config = dict(
    num_hidden_layers=12,
    hidden_size=160,
    n_experts=256,
    experts_per_token=8,
    d_expert=32,
    d_shared_expert=64,
    hidden_act='swiglu',
    moe_layers=[1, 3, 5, 7, 9, 11],
    router_score='sigmoid',
    normalize_top_k=True,
    routed_scale=2.83,
    balance_loss=0.000414,
    balance_bias=True,
    init_std_router=0.0226,
    lr_router=0.0013,
    num_attention_heads=5,
    num_key_value_heads=1,
    head_dim=32,
    vocab_size=8192,
    norm='rmsnorm',
    norm_place='pre',
    norm_eps=1e-06,
    positions='rope',
    rope_theta=1930.0,
    rope_fraction=1.0,
    qk_norm=True,
    attn_scale=0.177,
    tie_word_embeddings=False,
    parallel_block=False,
    init='uniform',
    init_std_qkv=0.0231,
    init_std_o=0.0,
    init_std_up=0.0231,
    init_std_down=0.0,
    optimizer='adamw',
    learning_rate=0.00239,
    lr_mult_qkv=0.7,
    beta1=0.9,
    beta2=0.95,
    lr_head=0.0138,
    warmup_steps=547,
    schedule='wsd',
    decay_fraction=1.0,
    decay_shape='pow',
    final_lr_fraction=0.0,
    batch_tokens=[65536, 131072, 262144],
    max_seq_len=1024,
    doc_mask=True,
    train_tokens=716500000,
    max_steps=5238,
    dataset='wikipedia_en',
)
Below are experts of layer 7 (counted from 0) of a mixture-of-experts language model. Rows are named router (the router's row for the expert), gate (a neuron's input weights, with its number), up (a neuron's input weights, with its number) and show model dimensions 0-159. Each number is 500 + 40 x the weight over its row's rms, rounded and kept within 0 to 999. Numbers have three digits each.
After each expert's rows: "mostly gets" lists some tokens that are sent to it at least half of the time. This comes from a sample of Wikipedia text that the model never trained on.

# expert 201
router:560548443423493489551459549487551532522543515503587463527437495513463490539497483525501451444490513495498505536492489514568513519531530487469425471500454544478466421555426555508528557447513557497549514464517446494495482517549553543496484439515414637510529510463516487485512454499422546457502456525497485463535475472554420437398567440508466423492523436460561534499466414500474519484470467524516500514544481518545498462502482537486572513479495501542464513462456507481527503457496486
gate0:498541474462552498510542496542494438539561478476527433531477516505533527435509481491524486529530528438554606490492452491532492498606458562474502573491507474450501463524409540456520531487445525482522534490503485473490481562482549518481516446462550498431561572453481547577459451463514539420474528476468506527581539512542524527438564560439466523477476490485438497531451472500502518563501538489521513487477534579582534505504500546516597526516511420556492502479511546463483445492468533
up0:479521464513563516447466522546427554497498538538520569564503524557532527494503518509533466424458552547516495478493469494505547492538452474534518472467585464501430454529489568513518466443471622481535424493429562500539476504460472517564505530544513504513413472506501490511472439485500502536513516479469555498521533491485458564484437482519475475571452464421473439470445425482510574495494519520584576452487544524461472465479489478461537499450536499517495523523547496517552449493558404
gate1:469544500410459528536522490560514527507505527522541477485464566509490474429455537519499527514512489566474518544499432442519563480516405498477393475498476497605506407450447563505505492545506484512416481419577484536493522551456544474385478529497498472529489408510482523491475437511529463540521443481530460458455418491532549508473589461481519494532461497503503469498476468561493537436495516471525495464523530449498485496545563505432460459477461478482518478522516498526466463470486452
up1:550456511502474408441523483462558447508520478541471526489595437482458486586543432443478477483450518499599488470507567488470409557487506558562554488531475519465526506518531487475537495493498492508496465489390491435535533463553517474628496468520505496463510486490471515487463503507509548500498507590534515522543477533516435475510449505423565515584535495460536499463495591488525475523486499514516502483517452522426493493499463498517494465496575533520533504557574494479533490562564489
mostly gets: " pri", "ン", "ー", "ase", "mile", " half"

# expert 98
router:509544473421533518539481507461516499500500478464587482578513550462482519469470474529468478495548475466484490553509444487511506524480519579529524506464513465548441469494473494463533481518564531437546452513483481575479456472486550482507519487523403509449566488535526489519531508503437612445490496521447449437494449525558459524480538489454498435461517439525485497476532460419486508495435379591500481535542460478434568536515483540533502461479430444523482458462437495509515476445498567
gate0:543545498465535596535504502499542508586476444440488480507446561498496537519505458474502568515573485447517516471479465518479541504569474467504521546480535486518494488475440488499496527531511547573546487503503451471482472520553528430515507580528502481412457551520511511501430518434507588461474534513438445361511499493592475479526477459538418435523459551562530471484528528488518513538489527491507489548473565390496442499496532569522548483477514498469520524542482555516493476555482517
up0:556479511551469445488526516522402523525493499510464546524546537479471470486485457548519556532502472521500547511459500458514509524469463495492482499497479502497506517462449493505509530583576521466484500469522470505415475505456502555487498612454566466462517594540433476482481459505552549511512523467456498511513564516545564501499488529454437477499488479587528539532522520421555535424538484413510565458506574524454512476530484517504552491602532441439530442531483509592499473592503454
gate1:493501470504470532536506441472559522557513497408454422523551511495513531495505487557501486465483466503469446482477522499560518489518385510461392535505493481550431430473520489495455456520487526499481517467434504462417536482456509474498552470505491430562498534500449506517532584527541506540440495564574534485449447530494578526504561520529506451475466494544477521492440528485496530473451494563524505477542392418523520486535535631480479478502463522471473513504452476530484460501443525
up1:481491514508557502457512572478501554520501506532488550497472517542544574525477576436566498481509516435505567566524536486539476488408397491525477542470525497488456529467488393479483461446521561463484477542518465526479555475545512543424508540522431434446543491498518406461494560493459500537501504444469487507505497494530444460518538490502537516443564460535502613496510517439566495557442516482566517523543523580492534519483507527516471495473537538501428549521588514502492540493482495
mostly gets: " it", " he", " she", " they", " They", " who"

# expert 253
router:461500435447476449522464504483521590485572509484541506570499527487490538500465458531473505481514490519490484561492420451510497538545505594472458434494484492603495488517478553452511502475567494464569491522540484562526458455528502473462523477567435558510496448534527489499522477480441503458533433582504498488421507487503427462474564433389503472505472445487531489502481461443443464525434449561501443497571515516449575541479450468448478487482450517460512489484453572508518499523512515
gate0:457589475533446451517493545509485425512454481464507443543459534550505512497538461506443455472520539551447490524495513537513511524449481576513503450503448504516482529482480482465546486497561493451556499559554441520565440483416524522428561445483484546420495548441532500540491453494542449473458527479502498487423500514497469568482540468491550500475498474456602457482466567499412471493455510521561366508496513586488541495491503500497482564518450568456498470508516525482513528487535459
up0:444475483537576527475538504481541500539487430497488450562482471511476523530487456523447417535510579531433464480507536559504426530482483524487474436495449516567514507465494497500484458577593492412520529555498460513552447409481517463498533502531515478502526507481514496467514440492527504545502544548494534539418586575526477518516594465450526479453502497474590457479493538505511495541465504549506511576537430521472488538507517464505466502479480555393494547554492469545448505560528529
gate1:436508490473554466506440432431492463499409465522490491552492491389521492533492534497467474469499451431574524453561412534516513475495576512489483509499493561546484523532517493447467476498590500538456472474447487564512530514511508480432572563500494463451499509494527525581504566519447504432453513553509530502468460547493492530526567514500459484418505441479555543526482474447403480544483467498466525540436498493475542546513535471512501459462462567476459554513550527568487465508450472
up1:485513453477475505521496509444537505558483476471473425505536490448514541475433468505517569507477473589547493439540470442522520520514529491457459493477457495524552474450504419469517526571564465546489457489499534506516500588516480498441474478463451479462430439506531571467523533553467464434479462468498531533514494518519594485538455482482505494537520514542508511452458459477532501470498492485401523549490486473505497566453535438487500538541443388363503542529431508533478482544473579
mostly gets: " who", " which", "which", "whose", "therapy", " systems"

# expert 136
router:518507465512532547550470515526539541524587514491495504590469467484463516525434499521441462455490491541481489526488460449540482572563514554453473550495450524562494460453488604484592486443555501474533446532508441473482442485528503425458550454558426509504463467539504559438541481471441531414531465547535503495494486508513445505436501468488504481520498435474538529465472423489512466447415460527503481493503513557492607452499471479509543515468443516429510489474460498478553557517481521
gate0:527452442483501470532512527499514607537562426516455477503487484501583514560573473481561475530531478535507506440482523498489454535572505476487474480419452544601512504465507569498479542553534469543489541512486445523550529557495547501430535503598480459504498514463507511459529529469575477553515511483553512534455531505441466528509387450464486479489433484480501522494467522467447527477409557474512412528486467476475519512553471527503475428484502500454545520536550535570482465496466554
up0:589452482480509540536461460524459416450536476467503491491471480459507531472513461530517534477494577530522519514456476482488556471571448559556447515529530485543522494533550453533491517509432501539466530480536590467555561454585501517470429499512454504487474509576447491505457517457468502450487545483493490457490518420446500493569503482433523503544526521474502485624486493526461569484532432562495424487478504506552515504518480459468468519434573549547452557448544518515503542534430553
gate1:518463475521518516382521490450533514451553479516503433492511382471480499499427450464504440578475557487475480517594490504485444538506519495464534479500474485503546512484506562507474470480577531476524519522465533519512547474413571467498545497516515477503414456436556565519526528525508494466515589523532476519424455524447481479460472546490535547557507433503478516453465480521460502461498525547486432511510572440467556487576523443533536497535518426516552490484561484539483549463468536
up1:474532493518503474582487483521481528487521460572479480569447564503557561490494588477509521519521352447474540478433489498462492444472468525547505539441503465585465509517456549517463479452522449429516515490499565515558479493561441531538497528485546486481536555468447481498511565472459491516480481521500518512532561493547491526507476458484467512461499506480528488519526461427575478507486536531505511495552440487511508533468389535501541524520463542454362509539422528514444482494542524
mostly gets: " by", " as", " under", " Starring", " through", " alongside"

# expert 48
router:529515487483557545536521498541485532507516466434632446517468478532516521533454477455467500473556470526513559536487454500507465520483482505499460560495463507478505424489485531456495484472509545457518518436522448465477479460552518467425564451495463564503492457566515564498529474526426572382472468507445431483476498538484465443433542482434458524540522446466525443548527479445465503482460463567483522497518489546542493469549446505488625470570490513461503459461506455505538557500491513
gate0:547532500494519465474462495465470530466496419510491475477504571562504534465470399583557438462479431455501562505459471493526462461528549498509517563554501460475454489527484515528478503528516556505520470430498458502467485498466491451422446518572487484450545492410440535560576582609480503484457488509534518472502460507528466514528510448547473415463477484493561494487429442505546473485464481501541536533477481508567489424495464551457547474489507478437554536451477520483488527443560472
up0:483450514513517481489590442488471550533483445539447442460399472512548458454436478485413500532506472424410606495492476511515496462500472456523507550604498497528519527458463527467485512509479517489506467554441505482509558433421490394473538590534481462509532545514428462536527543530552429521500577444489452486464485526530470502453462446515510487530478477493483506534502523514529498480535531488496496474490417527534462448518465443483558420533525486520460460514528454518506530469497509
gate1:561496454547526439562536491511536422459520532469457511497509456543498532477520454516404498501525472475510529545484468487489472511570517473521484535482541524465518461434522516581565500438487486473516504434445467475493535512550517460506475521514448518527538568468488580567527466464459557501458516472497502530407524507541508574531475414427463513511497490453478515552482550473504476440543542523469466475603609530513425483551444573483536545546441478513540456502474473480565497546490509
up1:492533487518512544519483520495447498525507490506544489456483453470436548518503561486506464549549547484485421517463487454557548549490506503499480466471489500510488540556473599459561537455510475478496478595549533512468540507491522576502516501478590500452508526567556516439550444483517519487580549463454473502497504549452470472456510544497522564466537512586460441470521507513455501562513513492505542568502519517495536559437494437575402484503453459578454534517456426531446511404510463
mostly gets: "hra", "Season", "media", " Prix", "wide", "hour"

# expert 233
router:523521457444499528511496464505492528526527471495508503578429461489497513532434471547460505516528475496416503530505482422515446561560529519443427532554434483588471493492496579511492510510511541451544424571488445525474511447511539404502555477519441493519476525472522496482512469502503495464524375551505453538455485484516478441431531465442474500497530419529543532474505471444467486476433502502494451530489445488536573431554443517544513413513480457463450505491472443452521523478502551
gate0:480506526493534495534536523509490418534447502526520482494570499523565533530554482511479510451490460593508490515576490474552520517572494529520507507529515513533471487453495401559472528536517507477482509465581523447572536541550512513552527476531509494469466526501548522484485459489436514453493511422499482549455499534445477555463497452506443535494481536543519505479570429506473552451510502506438546497600564518455524601521502499469473532501558508469494481545380578498491414499441582
up0:607434573492539461546517441464529513567475506495483487565501484480559600460524463547508534454469512536424516569534520481475486451471484507536453511497469473562510530501481483525460491526520504486472499501447551479511465501526464540563462429539412401531513493499436476521487535495516464399471495485481528508542530475436452481524485477393532489459517499526507506480517491483495527474513460530490548489543507516531536564502381491489520484466505456477458495533551558502529491574372479
gate1:469500482467524406505497448496477507544472454469492584575529507451488504533493499522477500485490473537429515551520520493511480503514501517441526529503421540583541487584505516503511507525448456464476478501467449477504516519488478426488519506496491465496562478572440453521545492587413494512498520535508442482476487466501502483503584554499438548489515526545540454510476529429413453568517420417489526578483532526479493537498475509586516436578453432532501456547531501509503555571479578
up1:554489566500522487451555474474452475529488513528471431433464498525540508523578466494481447494519516543522524516501474500479521456486513485497548485516526483432514543443510390514502541460472510608462465444517483372450510507533538512491498462408480519535479486439486462450409448409478492567473531478541526431512500505457466517465448463489519434621430493469472506484489558563568468501446505470529516484496459492546472479471482493503445519420491504523546509456521464516511525482487455
mostly gets: " into", " to", "exp", " between", " showing", " from"

# expert 248
router:524495401449525466496500498476513563535502557485574494530485435517458504519419526511494512470523479467506554520480439421534447568520509538479416546527422459562482488460437495475524527433524512408555473562503453568498489437520494477532558528561462506464528465559472534523539506531455534509487450527420463508505451497535509504441495517512447489409532421531461488523527491422489463565484451570444516518523502477483549516515534472548540486519467488471425477487477450506584510501479522
gate1:556463449426387531523565506460505463525549519444460579506518445491501492465489522460506451550490531463538496460576483479551465543537466550503555508524456565513466455530481528515496579509472542422474467581456445548439529451475567432557519511477480448499591573499511524509514500555468481509495512554451498532502465513511537500428528524481547458454494500500484443542422509474526494480502533517477477447482559582500467544523491468483532502437468440438515538495471503449506453430481541
up1:461456546447521525486534521507448471488523465514503472456515488469567457461561415499516446483508550534489524502437476520466495450460549553473479565428401375472433508478585483506503443475484459528500443463511557458530480555479521485485481550465465464503451462511475525562517449478539488553579566454589480478513500474516499465582419503513468497558554478512486494453520513491532474456515447393484461494489516557488514465473485512516421449472506472496540439469527504470509517566499507
gate2:563482422499522505480493434429540473525535485461483445510562521504483485536485507505509535475461400508430476476491443489451555545493518527578508504555431443579519535434515505466523549470477459403488494480401491455520528482511527480502464517545561547548385513511505477530493463555492471556556385453501557434475493478529570485444491527422481463477497437536514459493456517444494511457534498520458495538500521525553492524506520537469527545446488561497541471527495476532520459497509550
up2:491494459571514484527515479492505505539494444531497473531430520471514565566501503495462479498517515528569529441544514403460474583549430474509453438459459565460458506489473504488413441603465537500513588561521529524587520483484488512452483564453471470516467479479527418466591561443548503516468524507542517553461498503433505584543544458472467515520492549541514570559570505428466485502498510490522510542479462502479448512496516437484552495485501438526503499488485516525488492451432501
mostly gets: " However", " most", " well", " very", " just", " much"